config = dict(
    n_layer=14,
    experts_per_token=4,
    activation='swiglu',
    balance_bias=False,
    norm='rmsnorm',
    train_tokens=646700000,
)
Below are experts of layer 11 (counted from 0) of a mixture-of-experts language model. Rows are named router (the router's row for the expert), gate (a neuron's input weights, with its number), up (a neuron's input weights, with its number) and show model dimensions 0-255. Each number is 128 + 24 x the weight over its row's rms, rounded and kept within 0 to 255. Numbers have three digits each.
Before each expert's rows: a language model's description of what the expert responds to. This comes from a sample of Wikipedia text that the model never trained on.

# expert 41
Latin prefix word starts. Word-start pieces like conf, des, Ex, Pl, res, reg, ins, and S/s beginnings, e.g. conf|usion, des|erters, Ex|amples.
router:160112128105108131122124143115153132074144124137114132144118149133141116090164155113126112122133076134116156136099095134095122156133139135128153101151113160134136126110149148121128169084074089119146154144106113114126116135111089148087137119149124121172171131121154106160147168119119139122148153114111129110143106103141100142139140158120154131112127123122119107136099100110089070130145149157158168187111135162076082140154108139114147050146149097148112121132153134141109145124085131112133135165123108134174080097125111142119109187143092133154124152110099130139137144155100093129152151156130191084178141117152126084163130148107108117130092125075151146128173100126135106167142110114140097130114128143090114165119138120164119088141098146120116131126096152152123121093137139
gate0:086126142119114104133116133124139138059133145133132130138091136131121201110139125107077140138181060115094153109119067172112164118137170099109138104135108117141144100117122124160105123085127146100128109166132120106121170087126115136105164135121126114157115127113139152171114121166147125169142112112072129144147090124132132145147157136184110142098098128136144113098098143151120099104133153142100140134120135113098100078103071105125138112155107138124133113151143119143135149088089115116120125151122055143144095141117117113171138166121128140152127125113124093102150140190129130139151143147073116168103104163116143115130131134134125100126119133109130125142100117116133080133119135141123103150144116097152147147117111128126137136115162086141135135155160116197154123099117158
up0:116125145136093132128111100119166156123131116109104150147175089129105131092137152124140117137165120147114160135144145116122150146136154132159123108114124087101143153132137177144104120095137160110108115105135148115119120095078158139123157119164131154132100129133136131127132100153151150133126162115107126149105084159103147144117198126142090143109107121102111090162082107144125105130127129095057111152131125099116113108117132116161099132132131148181116101148143140148109119125077170179134120111089163130078095154129148152114111179103149118167119116100127113129147097158189114126117109111099122191084140145107081152139114133104149122168121136128148145138127099138136085120144147080134115114162167101142112130123097115132105086102174119121139087174134098133135134165140146
gate1:084089115127119135102174182131127117140107101131154154125101139142103097090135133132149123143119120166137162102144134158098115139136078137135168156130084115122145134120158132111148118121162100107126094121136124146134103123110133172135146086123121091175105145160156119126121114134120127087122101131072133152147125166108113132125140150116138134171086124110107080144140114184097118145121159133121067168107153149095146098171133118128136134121133129106141099180162105121102144121141124137119108149162162086106117124170143132168119166108105166119087151142129139150102102153121115126141116076135148148176153182145138107092147112148104092139089104094139108114124113128116130118129095154085174124150137130105113125109090144168181120149123147110105108125124171119145110131177127
up1:107113134175128115074138141137151109132115120095146080120092110124135103092103107148188142135137115153103096151145128133131134099122125146158108144139156103137100117132100136156079092105117117122135136113075099098117094149152127173102158135153149132131149130112150159108158140150129126099147132140118080122215141144136121125116139148129115103144163134117120092112094093101100120130124103136098119164073137098107128142103140107177108119171095132134113113114143145108115129092114157129101126081134124121109123128166125120138159125148166159115145140083115136155118167137116180127110102130121094141180101145118123094112119133155142159153065117127175110145105152127113115118145110176156124111128140121096131118108151193128170145121168156126108131158094154120162121100150099
gate2:139140125117144102145134156116117122114146133158094125114103132142102108127123151141146103115107106115093097117129149126178133132134181119105128112142139165127134117106147105121160122111132127126109096189093136116143106136158142152093152132181117142119112107103111152142124124130157127150194141144144107165139178102086147116121149147163097135136143108108068087146151101128118122109157105147132110164141086132129132146121133121111151112176152133105129109146103118128149125109099140165125192086175132149167127109141132113105162097174127140128143110078124139093135130168147120128125107100142179189098068119172153127139132149110095115117152146144160098116115145176140105139106131147110145106122096126117095161126115148131080082128116127159117168139088118172107171145093120
up2:109114126155115143132125112116143116179131144097150131135159130109177176112137084130104135147144134137146125135150143131096131131152095157147179137108123128147147131126095121130104136164101151155139164084149110158085144144095112105133106112085133094131156145182117104107118111153097135119092145093104118105114094133180131116138088103108146131113124139134180159099134125103150172142111141105116147117111161108123125092125137153142122170092112147162124135089118142116120121121140099070136090134090101116043148139141120148129120151092106119129140127169111120158127140126086117141095135160107098094174157163117102117141132113171147121132106116132083122137119119111110174111128095134150132161127149146118170123136138100091155156132151114074126064131142103089153109104158146
gate3:146099125134089136100158133106152120093130145076129118102128145154133128118130136123105134159151135142145103104129123124096119109136116122087151133148117164177168128129169117118111138111119106148181072148134110084111114128101071115117122109150127146145199109108128106133113141169146148096135126102108133142149142091121111116135131093076143129119190137127170160122105124094127114103129127127132095132185158139079109119140160159114176139151125115140146130137135115114115111092121161070083113110103122070107087171138100141139148122104138169112176163154109135122145120161122158160160141099112147112150113159119111161134115157083136117135192155124086129122123116123112108157118113166143083147124142159118124106130153122116138091103095113126127100109103137141154112157126113
up3:131146090154163095146077117137099124152109115188123108172158129120140127117111114128140140147118078131105142135119135133175138141105119125115141094128122093108112168115103139142108115153113128129122162114149123140139113102132133145131122124089160119173167106149142141105119153106110119137094158173171173134150117151135142154149130119156152089107105159149184129124143138096084134113107108154098135123077153128178104127142099121129092134088161138093124102109093129128133129171150135146114158149113149168148130120160114086138125123154087127168080081152141127130107129109105117162122133147109073138118148134153093102133158102155155125162116071072111130096130128129162106105134164116128135133136143101130128142106093105136145148149131160116137175169167145135079178146104139
gate4:115110137134170133133188127099144102126110104089145121196102084126137136188121156128117157090123084112127104129119111107134107113176181144142141081142137126129140138135128120144123130139081103110142125129168115086095122129118107153105160131122074131137096160159129103104138158106101124144126120115145141147143116132136123123150161122110095122109159146145122168163141127120118102145148125119136136114080159076153128113124127118099110124105126159146179151102158150115144093153070092111148130140164098155161119106153114157155153182081093126144146133121077126112105126130106133148118100147159163128133151105110099110109083138155146095115173112154117092128154113130125125133107143149147092104151142102164118120095115141133111105095134140106112121115089179149127121126176088
up4:150109121066140105142163158107199119145153121136166120132117136162123113130071107126139161105083134118092076123133143140142158165129106087145192155133123136158129169118123122103117141124147126123110127108142108160133134156145096085146101135135153098136141101122143116143122141093121125164150136154141129130096091097164146121116106115139123105138121136158148156110134115145122111144123129086190093136134096139125143106134126130120139177155115122130110166091106091131172119110128124136170134152143120159102174134157071126134118138169137156155143141101131112144112125067060104150086101126149150145103123145138138120118102159144082131136126118108157154123143131140134108134109045110146147095123125115105117144108102123114107152119143103131180124118100119135090121161135084
gate5:131126125147167127088094094112121108091182143106126132158134181159137170132095121128140157089128095110117171137121167128134126128159105133150143109142118130139126140109136149118103166109110163096133152131119138127130152131133068134114146150161149130159149179127144148113134169131103078138118133119096153090147129104119126159134129171100144126125129103144125089157137112178118087159112141148089103097127119182117109146094112139125134117143143146135071126079186168131144119100085120163139120151089079154145109106150087147152103161111174141126133133125098114135098191161155145142107175161129148132160129130143113136187150119154087104145108117127108099144122127146122144111094132110147114129121095141153148134120131121142115131121114177130090133135137104126143106071113123
up5:137125123121148145147124157110140148133128161127142151154125133135179098137110117082147117175158133131118126112141057107137161132095164136102155102113088152110158132113092112143151100158170111136138074119155126153122106143098098129136130142138116153079128162152155116138169120133146137156145131093155115106108104114115099103154134078157144173115126146125091184177157140150186159120113137120185150187128131116146113125176101152157125115067124122126116133147124133103148102163150124107113162120091120107125133104119132128076117119093120079113127117149164141144123113102146122166122117113136118105161114146148134130132065138118137126126170146184140159137111095066113144149132128138085133145109161115112110101147118134144131158115125130145163140150120136129111111118136085
gate6:163116107123093134168130107172111145112154165119111136126139170143177104103107130102093161115128113160107070137078107147115119151111162142147133088143132162134135085112141135136117104072142121136161101117143109123133138173119110135062111151166143111138121173124157129114134130116095115111163099126142139155205091110137152133133141077135115146122109133106143132195127119133133103149114081127154114110125118125149119127153123121167114138149140092174125113102155119081207134140110161122168140149157127151134098129114144139175157159157123148130140178106114088149134133131110161117118115110129155132103104131117143137165137128134122124136125138113127134176145056134121151129142156122144134119130133121113095117112127140162091128183164144167130121126119133125138146153107163
up6:154102115133075127113130105156154139086164142116102131140156139130137118102125119081068201126141137119133108207144133137071117083117157131155151159151117116147135141163098106120139126118118138169161151090163111101095153148088102127120112127157137106157175148130111123147134124126152136122153116113126147146104144106158117129081114136073111127167139132119120096130127137116102116114097106078117078118136077146122130171151160124134100091160146159133132131141155111108136121107119147098101130134094124132144084139099142116155129093105123100167118128168145138111113136101104119110139134161137143106132146141118139180134133123109137118124070122133129117148157096082125077121158163127168132148170118136126195129077128103155113109153136140102117118141099128119118125153121105
gate7:127103121117116123137114089104130132114140133143105125150166184134126116089184105083156120131113081139131109109126108132152124169142108116132121077155113134142172113108162132132112102092148117126099124120099157090126128143087063149113121125152137145125114168129115139120138124133107143115153171140048117107132090099112134146125158173120123156121117112135156128115126122118153115128072104121104142105061153139130139124138135144124176128112174138159094106123130128125172103126108116130135154143126125142131099156127086140077136175144170130121171147084109153116111159119128162109137155108130158114138109159109124056184150115143110108130105110144160113134162164090106138100122127121105138109135146113135123102123134095064130156114098155142096123138077110112124107154139124
up7:157129129146138133132133111153155149172138130119100130125156097106170086157126138118111142158140136162144169136125149132115127107113123135099127134138126150120133119075092139151181129147142119120184118132164116136153103145151199150106104161124162120130107151089133146122135163128134160141106122132165135160119152153150099109179136078148125129111113162118098114106132114142129118105149088138132163154186125104132094146117110126164113135141128109095130160123127125108149115151133174123102126128152124129131128130108153130164174137109151119074122131176214136084157081118122101142113148144115131127079110083127101167115109165128142118144146130129115153138067086136155131142150169134164117160145083129127136105161131124170125111176125096139167130132144161165141130136125098
gate8:140126110098129128127132133145108130092147118113126143081086144119083186143110138097125101140115115158137127098108164165127139131126071118141094093111112170111110164092160130151132136113123143135110131168141140187139084157121134102084153152099135143149130116111123148135129157144159085122127135114095167118140124125113156156123140175128132123158130115117093140173128090143106192108139141108120152116121158162134145110099072130098139133153106092165101151130129118140111136119141162151127094148111129160124128124146144100105144141112113125135118087121134124144124147154119099099175119130109161141139104125160179123163105118131129163164146125133098125099168116114153178135126133179128134194148145123133087129122103117102093128093077129180173144135162182098122120106120155
up8:146111132146129121182135080129112151115154082129105103115079161128136180090140142089124154125156155116113153137118139112141127094110119138126146072136078128116117143126116132150116147111124104152140140162133104142101119134130141105106059139149173153111143154110105127135156145095130139131087133129145120129127151168125112088106142110121138138141116103132086123100119115146125136119137120073138143163149149163151161136108112153089144125152133114138100165121137103124116127152107135096119078127100149110149119115103165119111145125110108106103153093147145116136093108171166150091145121153118200111128103139114107119148101129097119146155112047092101132138109121049112165134113143162143069145118086104129135132180097148142113143148116101133130128093148172132144126112105127
gate9:103105143135094082141160125098162151135133051132063169115116127148117106130133132155111095115115088104112120094131125112125138098085128137132150122129105151134132146159131140123160168136137158121152166139165085121124129118167203152120124122140155147134154138141170113162135149152110115123128127163125117125144120124146144143120133112099142109086154096146155143161112128149081149123141110128164106105112141125099163133113062147102120103102101058171119119144143138141076141127138158126167161210102104142138103122160164117135128116135116149118133126135097181083122119121101130123110108092090140113115125124152140100109126165106068143144081141113084118159142119118145142151158122104155107146115141123124117147131108128111131119128138139119127088120106139177105132131132143
up9:111103155132127068152126164086138139120146102123133096113109135095111163158170145149109148085150140114118172123170104176158161082150179123167157136135167112119105177127146147109104087148143161091117115130151148140079129124154122111147146148118143140081094113111102070123105153092147096135132139134103127141117158160165085123099122137114144130130138143152131135111113137158143138134096116146147145109140067101090179087081123115107126119116114144099129125097135124183091135109144122129108102107087124139128216145109112104129127121141146101120109100124149149112119099136122126136119105113084168123124152079117132083100125177133114123155081100122124122098134127119147129133101117133131110128164142150117097141135113145142099124129136135142132127119114100095140154133123085
gate10:131107125126140127139145139143103128076083135124157140144172130083123174126164104143142169108149117124112161139109122150147103136164099104075139131145104114131117125100165107139145147093110145156107107081118135181150122113157202163106120120094150153173116131128143105158191130137129112103097154129172100085107109138113136127133101121156123126105102103147160098174151137119103166109140146149164153106087129131127095134109083139117108112123170192127088144107121092134173140100155119125152128159133122148123133155137126147124118185163138147129138142122113140124144164084181122126046138152134089134129132118109107133154139146124124138139119110108126135115110079118134123111115130089111131146124105112137145115110133135203125139108110140140095096120144151130114149130127114
up10:108122122112144144107112115140112102097085094100118124104174149119105163104131127129149101132153103110110125152117111139143121141172114077103183131140123152155136151156146171162145126095116150165155135124117128174140102098106155150113129128102122145177112123162103138121121119113098080129081160111160099133124100115124152112142127115169132107090145129108149103170107124097107122147119142169187140106099144132109132138081096129117171104121176190115143165114112136146141148123084139146117147138154146147082113118125142164133129158173131156181153124130115125114097206124163137152078103110143150138167120133082151143115149131086116107125111109098088166136113113096119106123114140099107149126124096100123123124131127104157118104130121176110103134142137150147128135137151091
gate11:087145128122106125129140136122113180098118165112122123096128122114122133108117193109123116138130136113137133150118094101099115157104114151121153145143096101142121097114184119119167182121149152085137134083076094133132149142162154152111099165153113155118117103138132126160145138130149110101148168106143105133153104133136135119130125103127095185129059100111096149137111162134111128143119106149134146116105113119136128129091116093144164098173109105096112119108155124108113120092099133108127136149139137096134097157105139163124122124149112103143173185085103096129132094099181158135137149179125159149104129119151130131174134080110113162130126154154151095161173136146103135118134115131167112137153138161102121110132176114165088110136107126132087153099131146154127157129150167
up11:123129148120119127155148116133124158098097160146141107056121136112126147096144153129159133169131105124129142139128085094120130129115108148144163129141114127118111119094168128120156180117142161107082144125118082153130143154159146104127113141130106125172115118102138114120107137131195109102145152118142121161133107112156158140133108128132108158127099133143093149108136169129111102131109120181137140102099130112150117132069121087146129104208127095117111104105168091116129154122123130138137115160096132141148120107090142142120074134125102129156156190100131106152146068122155132136121167192133185164149139132155138132146150096151092138112094134098146091116159140156138114124121104149163099147182118135091128092154155132154125120148137137116130162128132159129113140104160151
gate12:113132132125137102129128151155141135159098088100125151172130126143132063105142140100162125092143148110125110101168106158134132184142152149134128100142139102125180125110091140159153113126124063139122136112133150135123134178170097099142117099133131151099115153089085077147103132120104140139086152112140135148173132085163134134160121141133134136105118123136148100105095131131165086155143112100090125161104172092118112150090144173116153130116118103151118157121167143128135154155118115091112130153129122173179174122133096132150119162108120172137133156120111083110119129109078091104115123139118154113179136115124135104087133128152172092136116136148158120108119141110074111101127128117138114152144111126090139154095164119129146146118131113135138192148128124119123097100125124
up12:096099154126132109096119128166135117122122097141159145170127091150144110115126149137135161109132117090142114134136186140106114135111140140146162131102140148146155124128123143157153127104144082113110159131113143079111128085125125130116102077136134099136099120114125111134110130147069139137124098120086098122151087134108083161146142142112196124109109119119137108132119151131140130169135136127066140111139143102092110159160143153151118111115160131120139163117154153150129102111140092098135128159122127135118135111123110129148117157144146151119144150125092117127111168115118100160146087153168150125156177106147094125141167142143140104151159137088175127182127107149104126168095155122170165116161123133075102141106152111134132111136146113118130182190155104090183100154106172